{"n_layer": 12, "d_model": 128, "n_experts": 80, "experts_per_token": 4, "d_expert": 64, "d_shared_expert": 0, "activation": "swiglu", "moe_layers": [0, 2, 4, 6, 8, 10], "router_score": "softmax", "normalize_top_k": true, "routed_scale": 1.0, "balance_loss": 0.000428, "balance_bias": true, "router_z_loss": 0.001, "init_std_router": 0.0329, "lr_router": 0.00213, "vocab_size": 5773, "norm": "rmsnorm", "norm_eps": 1e-06, "tie_embeddings": false, "optimizer": "muon_variant", "lr": 0.00795, "beta1": 0.95, "grad_clip": 1.0, "batch_tokens": [65536, 131072, 262144, 524288], "seq_len": 1024, "train_tokens": 578000000, "steps": 2895, "dataset": "wikipedia_en"}
Below are experts of layer 2 (counted from 0) of a mixture-of-experts language model. Rows are named router (the router's row for the expert), gate (a neuron's input weights, with its number), up (a neuron's input weights, with its number), down (a neuron's output weights, with its number) and show model dimensions 0-127. Each number is 200 + 30 x the weight over its row's rms, rounded and kept within 0 to 999.
After each expert's rows: a language model's description of what the expert responds to. This comes from a sample of Wikipedia text that the model never trained on.

# expert 38
router,187,157,246,173,196,269,189,241,223,219,212,145,220,220,160,224,146,205,202,228,186,223,169,218,209,210,193,220,193,170,191,149,177,180,221,193,167,224,181,214,253,223,206,236,208,244,229,187,203,190,221,185,181,161,210,215,187,200,160,184,186,123,227,196,186,172,180,200,180,192,169,95,226,194,197,183,181,164,186,175,231,146,240,211,203,185,205,192,178,212,240,212,205,252,190,154,195,286,215,204,223,195,189,215,211,172,217,173,144,220,210,205,164,189,205,140,215,197,180,181,162,210,176,138,195,283,201,212
gate1,233,194,184,154,208,257,242,253,206,238,181,132,235,251,188,203,223,170,234,208,167,203,218,160,224,165,173,218,183,160,180,235,225,186,208,206,172,189,129,151,209,191,174,186,190,200,181,221,217,232,204,190,206,188,211,258,236,143,154,228,148,169,231,253,261,167,162,196,203,157,208,129,222,222,218,209,193,204,180,171,201,217,168,233,169,155,198,196,228,223,234,189,221,223,218,129,205,168,233,183,193,206,217,179,234,160,183,195,207,144,172,200,245,204,212,176,178,210,211,150,234,226,193,183,177,197,182,223
up1,215,204,194,186,195,222,200,151,183,220,205,214,204,151,226,157,212,188,141,179,187,180,261,213,186,203,158,217,179,269,195,235,166,163,168,184,188,168,205,153,183,206,215,209,188,256,189,153,211,177,216,184,231,184,213,188,217,187,171,152,238,220,230,143,178,180,162,184,181,232,242,154,214,229,187,178,225,222,210,215,151,193,193,218,219,154,249,152,239,154,173,205,202,189,193,210,265,166,173,194,227,206,284,189,210,205,238,227,250,159,223,205,253,176,175,193,195,141,179,190,257,194,220,200,189,196,252,162
down1,235,199,181,185,189,224,223,216,208,214,196,148,144,242,200,165,161,219,143,160,179,229,188,181,209,184,191,223,176,186,208,202,173,185,220,160,162,172,199,229,211,171,168,227,201,166,202,251,217,222,226,189,163,237,175,163,175,166,235,200,226,244,251,173,196,276,186,182,209,245,204,180,183,236,235,163,190,215,196,205,245,245,191,152,180,144,210,204,193,232,244,233,253,227,189,232,216,237,174,194,194,181,151,159,175,188,249,152,178,169,239,188,175,159,230,172,235,238,225,170,242,191,226,159,194,181,252,241
Articles after prepositions

# expert 57
router,216,189,222,195,199,191,191,230,176,200,201,140,214,204,203,140,169,220,190,222,252,203,195,253,202,249,207,231,218,207,211,171,195,207,246,235,203,204,167,179,205,273,193,213,216,204,258,212,220,173,198,215,218,204,191,144,123,157,154,250,204,184,197,171,204,160,207,194,206,210,187,151,213,194,192,190,115,209,210,245,184,191,212,204,259,214,210,152,182,164,163,240,227,176,219,170,229,242,229,231,131,177,148,174,246,170,211,226,227,179,188,198,156,220,233,176,189,210,207,206,190,219,215,156,186,228,253,254
gate0,227,233,191,168,213,205,184,205,200,217,242,189,198,149,183,230,240,159,195,184,218,222,177,130,220,218,222,262,213,217,213,182,219,218,265,153,222,173,163,219,208,224,232,136,185,231,149,203,210,183,156,135,181,201,145,202,191,208,172,112,230,217,179,198,161,179,191,167,226,200,206,151,241,169,220,214,174,178,217,240,246,262,187,251,215,170,155,171,201,206,211,213,172,163,191,192,187,228,212,157,189,225,179,219,154,173,212,218,241,176,133,192,167,211,161,196,214,190,202,204,173,227,165,186,181,219,208,234
up0,203,222,196,204,183,203,169,224,183,174,176,196,174,196,182,247,258,184,166,182,138,151,252,165,184,134,144,212,200,225,211,202,159,261,242,200,213,165,204,183,183,205,225,216,195,239,226,202,168,194,212,188,160,208,223,222,226,223,173,197,169,201,229,180,241,158,183,156,178,213,227,189,268,227,232,201,143,208,175,205,190,247,204,221,225,219,147,214,178,194,189,193,192,137,169,117,185,216,179,269,180,162,148,149,224,177,235,172,182,164,193,254,200,219,173,177,193,175,210,191,241,181,217,208,205,159,206,204
down0,224,235,185,193,218,168,179,196,215,243,188,199,222,225,224,186,201,172,187,190,190,168,274,251,220,192,239,187,182,139,209,196,196,226,261,206,233,203,213,213,200,177,219,200,185,135,128,156,147,177,210,199,177,203,227,250,163,162,209,206,192,210,224,208,196,171,235,175,248,166,227,151,173,197,218,182,174,196,215,145,197,177,194,168,179,216,239,205,240,188,188,182,183,230,167,179,195,162,183,179,243,162,178,176,152,189,158,210,219,99,218,175,167,214,165,200,172,175,185,198,186,245,144,168,194,176,165,142
Short word stems

# expert 53
router,193,189,192,198,223,204,190,196,208,223,203,240,192,288,206,198,182,217,217,239,218,220,180,212,199,215,193,230,196,209,224,205,188,249,256,195,250,191,177,214,212,183,171,159,180,214,208,215,212,179,152,188,229,128,189,188,174,206,199,285,151,197,217,142,206,212,195,182,228,226,178,144,181,217,144,242,210,163,232,139,210,194,290,231,184,235,231,184,185,174,189,215,209,248,231,213,199,276,204,162,217,200,207,145,236,203,182,157,153,193,200,171,228,181,213,152,181,217,208,229,173,211,203,177,149,204,244,211
gate2,245,150,230,218,171,200,150,177,209,226,183,217,192,169,151,212,184,229,203,198,216,227,226,139,164,181,208,193,177,204,198,183,183,186,179,210,206,199,217,183,193,190,193,274,196,212,166,235,206,206,184,182,183,158,179,238,219,203,183,254,153,224,164,250,183,177,203,183,197,233,202,171,215,252,153,269,192,209,222,153,259,195,190,192,173,250,202,214,193,235,152,210,273,159,221,211,223,233,204,147,228,248,194,161,173,152,189,152,184,135,248,197,193,157,229,147,233,207,182,230,236,225,172,196,174,198,189,206
up2,193,195,253,184,158,182,209,154,260,177,249,161,163,216,203,249,223,206,225,238,183,208,147,162,173,209,220,218,165,188,176,219,242,224,229,177,222,244,217,179,211,199,221,175,155,203,188,168,190,162,208,149,195,229,216,251,218,224,226,254,211,186,172,243,174,203,156,191,218,215,236,221,200,211,190,187,206,223,178,174,191,183,248,181,201,183,237,188,210,195,214,213,221,257,158,206,216,185,206,179,236,219,161,179,201,172,177,219,278,260,213,167,200,270,154,211,157,195,173,247,123,234,164,202,194,180,162,228
down2,193,240,206,221,224,221,254,207,209,160,202,143,204,200,193,220,233,164,166,212,229,235,190,199,210,162,248,250,154,186,187,228,228,214,195,219,180,226,160,218,175,181,194,160,151,194,254,162,184,180,187,229,217,128,216,184,197,192,211,199,212,241,222,146,208,217,171,180,165,179,183,220,189,176,217,210,167,177,182,187,233,143,194,212,226,174,244,190,210,152,212,108,176,179,218,249,170,203,207,190,196,245,182,225,172,182,197,192,176,136,143,199,204,232,211,215,240,210,204,187,280,196,175,175,177,202,278,231
Infobox field labels

# expert 61
router,176,145,192,215,169,194,193,255,246,179,258,172,187,183,204,193,218,129,125,234,214,220,178,217,205,237,191,199,216,188,246,189,213,226,219,230,194,185,188,192,242,186,198,231,215,208,221,170,230,171,121,189,218,167,210,176,165,210,197,236,182,197,193,166,221,210,149,194,155,216,136,100,216,208,193,249,203,190,213,201,224,155,215,230,232,232,226,128,226,174,201,189,232,195,237,190,231,220,197,220,165,237,229,174,211,213,219,183,204,180,156,237,142,193,228,200,209,169,195,172,200,187,228,133,187,197,218,195
gate3,180,178,194,194,182,207,204,216,213,204,196,252,178,165,224,152,214,169,167,220,196,204,184,158,159,116,210,210,219,165,217,213,203,225,200,193,226,191,149,180,254,167,202,191,173,197,174,148,196,186,146,182,250,149,224,201,143,190,235,179,176,228,249,146,225,190,213,167,226,196,221,268,170,180,236,222,208,203,200,198,199,194,262,160,215,190,226,162,155,203,202,160,233,208,188,190,154,254,179,237,221,167,239,187,221,186,242,239,173,169,204,186,205,198,186,206,193,217,166,164,186,248,245,145,236,186,258,160
up3,183,211,153,202,161,254,212,234,168,177,233,179,212,222,185,236,201,231,179,200,227,229,217,151,189,164,242,232,162,186,238,204,218,197,203,161,231,184,203,167,213,222,175,175,140,176,187,194,227,201,243,204,200,164,223,204,214,221,217,187,217,188,271,236,199,243,243,243,227,229,192,212,163,238,184,219,216,191,143,229,178,212,229,190,196,156,164,179,229,191,200,189,239,171,187,177,127,217,198,166,209,187,124,177,218,170,235,184,153,219,193,224,226,182,182,193,222,157,198,126,169,281,164,159,186,161,172,206
down3,205,200,209,173,235,186,170,198,226,184,202,177,178,100,186,181,147,168,191,230,237,176,208,201,182,213,196,159,213,134,195,183,171,222,175,195,202,163,154,187,210,222,217,220,153,214,196,187,200,149,196,210,198,220,200,248,228,214,233,230,203,219,172,228,207,220,174,234,252,264,191,196,157,249,204,189,225,167,210,249,271,194,169,218,199,192,203,201,204,255,175,202,224,201,151,166,188,180,251,173,195,164,204,152,234,257,138,208,189,221,178,130,211,211,229,176,185,151,236,202,190,242,185,187,194,214,176,142
Section headings and breaks

# expert 30
router,175,135,248,207,208,231,171,244,236,237,226,210,217,236,192,136,149,171,231,186,217,200,197,214,203,226,169,201,246,166,191,171,192,264,204,236,209,223,171,211,228,199,211,170,216,222,197,225,200,190,193,210,242,163,233,163,203,177,180,264,183,195,226,124,190,200,229,170,174,199,219,179,217,212,172,237,165,207,215,135,214,197,268,198,203,244,221,192,163,181,189,237,234,231,206,180,199,239,195,153,209,210,216,117,204,216,223,195,156,187,166,231,217,227,220,175,174,190,190,216,193,204,140,215,163,281,218,208
gate1,176,168,182,208,166,175,146,165,247,252,224,171,240,165,264,234,194,216,209,197,218,169,202,227,240,162,169,235,228,265,187,185,201,173,190,227,241,176,163,236,163,168,178,211,178,248,209,204,193,183,186,168,178,234,150,158,167,221,198,223,167,175,149,155,243,191,172,177,207,175,216,210,221,175,198,227,123,193,208,195,211,179,173,194,194,283,231,194,221,207,189,203,166,150,219,251,181,201,233,227,190,224,238,173,176,214,188,210,206,144,150,223,212,194,176,211,168,182,189,239,209,234,243,175,149,215,181,190
up1,150,189,243,204,210,197,205,197,156,197,214,212,155,216,202,132,213,164,185,213,208,173,229,237,209,234,286,183,174,209,237,162,259,236,188,215,207,199,193,153,234,199,254,186,185,185,226,209,222,210,240,211,247,188,195,190,218,196,179,172,196,262,247,176,193,188,198,239,242,175,248,248,145,199,189,232,166,132,214,154,160,212,204,209,166,173,230,157,202,200,184,217,177,149,205,178,171,221,187,209,259,254,223,176,267,205,172,241,194,224,217,214,207,210,172,166,223,176,194,236,162,170,196,191,216,212,192,157
down1,190,200,204,167,225,167,181,171,185,212,207,194,234,220,194,250,194,195,224,208,171,249,206,170,253,195,198,179,218,223,202,249,184,133,172,183,209,242,183,198,220,171,221,155,232,195,143,174,224,190,203,209,214,233,194,176,198,176,195,243,79,179,214,181,225,180,189,187,215,238,241,164,144,165,209,220,215,208,221,186,241,191,180,158,192,189,214,253,178,190,137,207,180,231,214,204,228,233,173,156,164,140,230,200,228,206,229,191,273,180,165,268,159,217,205,228,174,225,182,235,208,181,215,179,230,192,184,228
List and table markers

# expert 20
router,191,172,214,164,187,183,212,215,209,226,199,196,269,209,176,129,176,188,188,201,197,207,194,199,148,186,151,189,208,182,215,161,176,224,251,195,227,231,188,282,240,210,175,208,200,221,207,172,215,132,185,189,185,225,183,175,168,195,158,200,139,207,174,176,189,205,217,148,128,206,222,142,224,147,179,204,158,177,178,170,181,171,180,164,202,196,207,176,207,148,209,213,222,192,208,112,191,248,207,172,201,215,219,154,164,186,268,205,164,220,176,170,185,200,249,196,191,188,166,212,212,223,190,123,171,195,205,202
gate3,270,191,183,159,240,247,233,207,191,157,185,158,247,196,248,148,156,225,246,153,230,250,200,226,205,197,163,231,233,193,204,184,172,188,219,212,299,212,178,267,161,178,189,196,176,192,231,178,224,200,197,219,164,198,229,173,175,196,179,224,210,240,178,228,179,214,194,184,209,172,191,143,162,186,214,230,211,179,202,209,256,195,146,206,182,241,201,166,247,203,149,179,160,230,177,205,196,246,252,170,223,175,242,181,173,199,198,217,205,218,182,188,223,167,199,217,194,197,185,254,193,241,199,215,176,234,253,202
up3,195,238,227,203,189,130,115,190,215,188,157,218,204,182,164,249,186,217,253,215,270,150,202,160,200,220,190,180,207,119,176,282,188,197,142,181,182,187,222,214,236,240,234,181,194,191,178,213,240,250,169,194,220,177,235,250,175,255,247,186,179,165,179,231,170,206,183,210,213,211,195,153,203,240,197,233,163,234,210,214,196,216,181,157,178,219,138,242,187,173,175,191,185,191,184,203,219,230,158,230,194,204,170,207,230,224,184,145,186,183,178,218,198,199,160,224,208,176,190,177,188,221,171,222,191,211,189,183
down3,224,197,181,197,244,180,206,171,193,190,139,193,237,176,220,194,245,202,280,145,237,182,156,244,135,197,245,199,171,234,172,219,153,146,184,217,194,239,158,227,217,206,203,219,163,188,223,182,221,186,169,176,193,238,220,264,156,254,199,226,122,177,172,227,207,263,200,161,214,145,221,191,210,159,229,223,231,189,164,232,236,239,159,209,179,220,147,180,185,163,189,199,186,182,173,209,183,250,203,210,202,181,208,192,183,172,168,201,195,172,203,209,230,238,189,205,206,227,218,250,217,215,225,178,200,182,177,167
Mid-word stems before suffixes

# expert 15
router,191,147,162,197,205,174,171,214,210,203,167,220,234,209,175,204,184,216,241,234,174,195,177,191,181,219,189,226,195,167,212,162,150,240,244,263,190,190,197,199,241,222,241,223,190,195,244,204,219,154,144,204,195,157,194,190,164,215,131,210,173,155,223,197,263,140,199,222,228,182,136,167,241,199,185,246,204,212,184,203,225,216,222,251,219,198,197,170,177,196,244,201,260,257,228,148,255,190,186,138,184,214,173,208,213,226,218,199,196,230,156,215,170,279,210,185,191,182,151,219,199,212,176,214,192,220,165,196
gate8,185,194,187,189,168,164,231,222,178,197,193,275,198,212,170,182,191,171,232,243,173,209,207,196,178,170,248,184,214,160,225,181,136,218,201,230,211,203,233,220,185,239,217,126,215,224,213,174,207,170,184,217,147,223,224,246,174,199,218,212,166,121,181,185,222,180,243,194,220,192,143,205,292,182,204,188,268,213,208,185,247,175,193,229,209,168,208,181,249,166,236,191,181,220,209,195,194,164,156,227,205,169,174,230,165,154,179,181,166,188,217,252,232,245,172,186,169,173,214,211,205,210,189,204,204,193,165,131
up8,238,189,178,210,245,224,196,200,173,213,195,151,206,222,271,219,234,196,206,210,210,236,294,171,207,227,139,191,185,180,186,215,223,216,215,220,206,224,195,232,182,169,173,248,170,178,196,140,182,190,245,216,171,190,186,210,178,247,206,231,222,222,215,191,194,200,238,225,234,205,240,230,244,190,178,218,156,210,196,176,221,206,266,212,202,212,197,281,176,199,238,187,202,218,214,198,174,170,225,177,199,245,250,190,155,243,157,207,154,182,219,182,232,189,255,184,207,272,165,121,179,210,199,174,203,229,200,230
down8,257,204,199,226,214,252,175,200,261,189,216,239,192,225,209,164,240,212,187,198,195,259,260,142,201,221,228,211,203,155,206,251,227,232,179,193,179,167,143,250,142,213,199,261,246,170,212,213,184,192,242,212,222,209,206,211,185,160,156,168,219,184,251,225,219,195,213,142,185,140,208,201,183,192,184,200,210,227,225,223,177,185,194,208,201,201,234,238,171,258,169,217,240,174,146,242,177,224,211,141,224,199,153,197,200,236,237,214,173,220,227,191,173,197,246,213,189,155,215,207,209,183,210,159,215,173,224,247
Names and possessives

# expert 23
router,213,207,201,208,190,224,221,196,264,219,194,217,230,242,124,188,167,200,221,238,223,232,193,214,164,210,235,202,221,165,225,165,138,247,209,176,196,187,193,187,210,223,229,193,233,196,193,164,199,170,164,199,167,167,202,171,182,218,145,220,174,199,208,187,245,195,218,204,222,272,206,120,207,234,172,207,163,141,205,203,254,210,181,229,204,207,222,193,177,214,201,208,251,226,213,95,213,224,208,174,185,216,175,182,230,171,186,167,160,215,161,206,160,268,240,177,157,203,146,211,182,195,172,161,177,168,198,199
gate1,246,209,222,247,139,146,168,167,227,177,180,175,198,215,151,179,114,189,172,174,209,167,192,238,182,157,223,196,234,172,152,237,177,218,180,224,236,214,223,232,172,169,169,175,208,194,232,202,179,185,191,201,221,136,187,213,230,255,207,262,193,153,214,161,184,246,254,168,187,201,221,200,222,250,172,193,156,242,227,202,190,181,195,192,200,170,241,154,197,142,157,177,233,266,196,142,200,216,173,226,216,214,182,175,185,206,192,182,143,204,200,202,206,233,189,181,218,205,172,175,185,164,179,208,222,221,223,171
up1,232,228,227,170,200,237,192,181,198,195,207,245,169,183,222,177,182,194,160,245,174,245,210,155,208,272,274,206,246,214,209,187,221,195,234,181,196,202,159,213,207,158,229,156,146,175,191,205,149,207,192,203,224,166,198,210,212,178,210,218,141,244,213,150,207,203,235,201,187,224,181,199,139,177,225,180,172,166,179,183,176,191,240,190,178,228,165,179,221,180,188,197,232,231,185,216,170,230,184,183,188,172,235,133,209,230,196,195,151,141,263,175,205,143,155,173,181,202,139,180,175,188,169,187,137,219,177,168
down1,209,239,198,194,212,242,203,192,199,199,246,219,217,197,173,181,162,207,147,182,223,168,228,173,226,216,243,157,147,219,223,235,198,200,217,204,210,212,200,216,228,213,179,171,212,157,140,225,153,222,204,236,261,224,221,141,216,233,243,172,196,163,222,174,198,191,170,196,218,175,199,231,211,156,199,218,214,148,174,156,231,168,199,201,218,216,228,149,185,263,172,185,226,134,197,191,180,204,179,205,178,134,211,145,228,185,238,169,209,228,184,131,191,186,196,149,214,126,178,164,200,202,178,232,211,145,161,169
Media and attribute nouns

# expert 49
router,215,145,206,174,243,218,155,174,211,194,201,228,223,230,204,165,214,210,131,215,211,224,121,210,164,191,202,227,202,194,227,183,174,232,236,222,219,231,215,255,219,210,169,219,205,209,207,203,237,172,185,138,214,178,245,164,148,182,184,192,143,193,252,200,185,160,222,217,208,198,182,215,243,177,164,228,210,255,220,181,234,195,239,230,242,179,194,149,178,191,219,210,208,211,246,135,247,212,212,156,211,213,154,213,223,205,223,218,189,235,225,242,190,207,256,165,209,180,203,257,191,238,131,187,177,168,243,213
gate8,255,184,264,217,218,198,183,243,181,237,182,210,127,224,197,215,111,177,210,207,199,174,259,225,179,233,234,220,211,201,214,184,136,243,148,221,209,240,220,224,192,189,225,193,255,154,180,256,195,219,207,203,207,174,199,160,186,186,232,245,132,208,239,189,195,198,161,205,221,201,229,210,189,194,219,221,184,185,255,210,222,226,221,270,186,225,207,186,218,207,200,263,194,247,163,204,200,240,215,209,161,175,210,197,243,211,211,186,200,202,207,245,228,186,276,207,183,198,201,208,206,158,199,256,245,196,211,209
up8,198,222,169,157,192,229,190,197,224,201,221,158,173,275,168,181,204,173,202,190,238,175,189,129,131,189,244,169,177,173,234,231,198,214,181,218,225,214,176,120,188,199,153,196,165,207,235,213,200,224,213,186,165,249,198,248,228,184,178,197,206,204,200,147,197,212,246,197,215,245,177,225,189,200,229,167,243,243,201,221,180,218,182,232,202,182,224,176,218,207,157,176,184,178,200,206,227,226,198,184,166,168,146,196,211,260,163,239,188,173,218,175,220,202,248,200,134,192,171,190,193,206,137,187,109,218,212,230
down8,238,210,207,243,171,231,214,232,216,195,191,243,153,220,244,165,202,216,257,181,195,162,249,199,216,214,221,167,192,189,193,243,246,155,138,211,206,245,201,213,195,190,200,221,198,211,217,159,161,214,233,188,223,205,211,158,212,159,210,210,145,200,186,216,211,184,167,125,220,147,192,221,207,207,253,132,208,220,186,204,176,182,200,175,156,273,201,191,165,237,223,240,196,194,244,189,219,217,164,224,187,211,220,209,176,215,197,202,223,263,259,214,229,200,265,166,214,195,219,247,212,231,238,169,265,173,225,189
Word-final name pieces

# expert 0
router,208,147,153,173,221,201,168,212,232,185,183,155,259,194,171,216,166,147,189,234,187,211,180,221,202,216,172,206,225,221,212,206,162,248,209,231,226,197,159,231,257,207,192,193,203,214,214,226,260,180,202,194,190,178,185,176,116,179,116,244,136,182,239,187,225,162,178,205,195,216,200,184,231,238,192,222,156,155,220,161,219,205,230,183,244,175,210,186,111,181,226,211,232,260,178,220,225,222,210,130,182,194,175,203,249,137,192,206,184,184,192,227,183,195,202,191,169,193,216,184,213,233,195,222,211,189,179,204
gate1,186,179,207,177,185,147,162,187,202,235,220,235,221,171,153,199,174,225,197,201,166,192,203,169,247,152,173,162,180,132,162,212,169,233,235,230,182,220,256,238,198,212,186,171,199,168,157,241,203,210,190,205,212,246,189,173,185,222,157,200,193,135,253,192,219,226,187,134,195,169,189,216,181,215,168,201,202,163,197,217,210,164,176,200,211,218,205,246,214,190,237,219,218,248,234,207,144,193,158,167,214,182,161,235,231,230,173,180,234,161,159,242,188,184,207,165,240,186,179,239,170,187,181,236,286,215,169,248
up1,185,163,212,209,200,177,169,249,175,187,260,219,239,206,204,201,219,198,221,183,230,201,176,135,173,192,218,262,181,228,210,244,188,233,172,217,175,218,174,189,226,170,202,204,187,247,154,182,179,200,215,191,189,196,235,204,223,195,192,210,118,166,223,161,245,240,188,208,180,199,126,203,209,222,170,185,186,286,195,184,216,256,239,225,215,182,212,144,189,228,192,204,143,213,192,214,171,165,154,197,207,191,217,215,278,213,206,212,204,220,190,200,249,214,176,239,228,201,148,170,284,179,241,220,178,174,190,202
down1,196,206,215,214,224,172,176,163,193,233,154,134,110,165,202,274,177,201,184,210,221,211,184,168,242,189,169,220,166,187,170,191,211,192,203,187,218,182,155,169,157,220,192,196,189,169,218,212,214,197,207,262,223,175,229,212,180,229,214,218,158,180,216,216,225,227,187,195,215,166,180,254,209,251,220,234,217,223,265,241,241,217,217,247,230,192,127,167,211,126,208,219,214,185,144,188,165,190,229,186,224,199,159,222,207,202,177,220,238,180,192,192,215,170,187,213,210,226,190,216,252,157,211,228,201,219,118,216
Name and title pieces

# expert 52
router,190,141,186,189,205,185,204,215,205,194,151,166,187,206,191,190,183,230,180,234,240,246,243,221,169,233,144,242,226,170,185,152,190,201,197,164,277,191,203,277,249,213,211,174,220,183,204,188,249,179,191,185,183,184,247,163,199,140,187,204,185,193,216,169,222,154,211,172,152,233,175,177,211,217,212,236,218,219,160,201,203,158,231,184,259,169,193,153,166,220,267,213,221,221,221,166,247,236,194,181,158,237,181,185,251,160,232,190,145,215,165,182,167,233,212,191,186,203,204,230,165,232,185,206,164,198,219,233
gate0,220,203,219,199,235,167,228,198,168,235,240,211,165,198,217,225,196,205,168,260,118,177,202,202,216,192,196,204,210,222,187,162,221,228,246,226,238,196,186,141,233,233,184,184,254,181,167,180,239,213,167,189,228,252,210,176,185,167,259,209,227,159,180,160,150,199,143,220,155,168,184,209,209,157,157,217,202,199,230,213,238,170,290,155,160,223,188,169,207,193,260,203,209,201,230,243,181,191,179,159,172,171,211,180,213,180,250,170,240,169,195,236,163,197,200,172,204,224,214,171,173,184,200,158,172,207,222,173
up0,270,173,215,160,222,218,160,183,175,203,185,237,181,206,227,154,220,145,234,163,159,214,203,241,171,221,201,220,204,194,223,230,204,170,132,198,233,207,149,191,213,204,175,144,201,174,172,210,226,226,191,192,217,169,249,161,247,191,211,180,172,207,228,188,244,232,247,191,232,152,204,205,237,176,205,200,168,180,238,234,204,221,218,218,172,172,191,196,216,196,202,146,212,223,238,117,182,145,256,206,175,222,211,193,187,188,269,199,255,200,219,155,210,193,192,198,206,221,197,193,197,265,133,223,203,239,178,227
down0,244,223,232,181,135,175,202,260,186,218,235,182,199,274,214,206,168,215,252,179,199,191,160,172,174,200,137,216,244,142,213,160,146,187,228,227,211,197,194,187,218,184,199,204,179,216,256,201,203,227,181,225,176,146,208,206,220,168,203,228,208,228,218,204,209,208,210,218,182,169,169,153,185,159,150,216,192,230,219,188,236,227,202,157,194,185,155,238,148,124,189,152,220,269,202,190,201,219,174,248,183,194,197,224,188,215,158,253,254,229,171,188,185,227,188,209,160,252,210,183,209,213,209,162,209,186,163,191
Geographic names and commas

# expert 28
router,188,169,197,178,217,205,195,243,195,197,153,182,230,198,205,192,189,140,153,195,232,221,173,205,141,198,201,224,228,196,209,163,195,247,205,224,201,206,183,269,239,248,251,225,227,219,223,213,220,165,210,207,195,144,205,179,191,141,169,232,154,183,193,179,260,206,177,134,180,213,160,207,238,196,179,216,173,175,133,189,189,204,241,200,243,202,197,196,157,154,260,203,246,200,230,200,202,205,202,150,163,205,120,162,240,175,218,198,195,179,194,200,187,213,193,223,194,138,205,198,222,275,184,227,198,182,161,231
gate1,184,180,187,200,188,141,199,204,230,165,214,219,192,245,150,194,232,189,187,253,207,196,187,239,194,217,235,197,147,155,168,188,206,218,199,198,203,166,216,180,164,223,226,128,236,298,191,171,177,162,183,191,176,260,177,234,177,186,172,202,172,227,254,242,213,215,222,220,226,198,238,177,188,104,208,203,196,255,231,233,165,190,189,238,172,200,204,210,180,188,241,203,206,144,172,249,187,199,196,211,179,183,200,211,180,233,180,202,242,174,224,223,206,210,176,214,239,149,243,177,177,250,216,235,167,222,240,196
up1,201,210,243,241,191,242,203,147,183,148,186,201,227,149,254,174,162,171,206,181,139,169,235,241,163,198,235,184,211,199,240,220,226,190,163,154,190,238,213,209,227,214,204,265,208,178,168,205,150,179,211,185,186,185,195,189,183,236,190,196,192,205,173,179,176,209,218,195,170,223,176,195,196,213,224,237,199,241,166,195,274,172,222,183,201,237,216,190,218,275,182,149,265,200,188,232,212,258,238,174,211,163,199,205,206,245,226,212,148,150,187,199,205,144,192,206,246,209,223,211,183,230,129,166,178,230,191,183
down1,229,201,207,211,185,214,186,161,169,241,200,228,219,219,202,282,228,187,157,174,241,192,223,201,207,153,170,211,183,185,171,233,226,115,268,207,201,218,198,222,198,212,264,205,214,210,199,177,212,192,196,172,253,169,182,186,192,132,257,191,164,177,197,209,214,251,240,197,197,237,188,172,136,201,252,185,188,211,161,234,244,213,194,262,234,176,205,245,234,204,233,182,204,134,214,222,187,213,166,265,224,221,187,235,232,225,178,257,219,195,168,199,193,204,221,225,181,209,169,224,189,208,202,226,206,161,191,162
Vowel pieces in names

# expert 22
router,233,203,221,201,160,177,220,208,231,235,203,187,223,217,189,124,147,182,165,184,204,194,185,264,207,266,205,184,206,225,213,210,181,216,231,202,189,217,149,253,205,210,220,210,199,226,209,190,232,219,172,161,204,216,218,210,177,147,173,198,172,212,271,177,158,205,202,175,173,191,170,222,199,185,213,231,163,171,204,149,170,154,191,239,219,235,214,127,146,177,219,208,208,217,222,140,241,232,213,181,201,187,190,187,213,209,172,178,189,196,169,198,181,242,250,199,180,229,150,233,204,219,149,110,189,188,274,209
gate3,218,153,221,245,193,184,190,198,178,164,316,237,160,158,216,175,198,200,155,181,195,176,199,208,257,165,200,240,198,212,189,198,205,216,178,196,178,174,202,232,225,214,206,188,170,227,237,184,230,207,272,135,184,200,238,197,238,188,139,177,218,203,225,174,203,219,233,192,222,234,179,245,212,135,235,183,262,191,242,175,194,226,203,215,214,251,167,188,230,180,203,202,210,201,201,141,225,179,236,173,229,238,206,197,201,220,147,129,211,197,203,207,177,233,190,190,234,169,142,217,199,216,191,158,181,186,225,208
up3,173,232,189,237,241,230,216,231,200,194,251,176,201,185,166,180,165,244,223,199,199,207,251,209,202,200,194,168,175,229,191,123,192,194,225,206,250,169,302,203,207,207,172,220,219,180,172,215,229,250,230,163,165,159,207,205,189,201,204,226,195,266,192,226,176,227,179,238,195,159,120,214,222,185,177,243,179,188,178,235,174,203,185,266,215,192,214,184,190,205,235,230,233,246,179,163,204,156,202,212,168,198,177,156,192,170,238,209,203,178,178,250,229,204,205,222,250,241,223,218,185,176,184,158,254,167,217,228
down3,175,194,204,211,209,187,193,195,240,240,197,204,166,249,206,185,165,210,281,215,229,189,169,219,206,220,178,218,167,171,212,170,218,199,152,189,225,214,171,162,220,211,173,218,239,189,225,195,158,226,166,192,210,157,233,186,161,231,173,195,101,185,230,221,192,227,218,227,228,157,183,218,242,186,187,215,187,191,212,190,190,141,262,217,203,177,193,198,128,218,192,172,208,202,221,202,185,188,168,237,184,186,249,236,233,193,227,220,241,198,161,256,211,156,205,206,196,211,264,205,246,199,155,276,166,133,178,201
Latinate word stems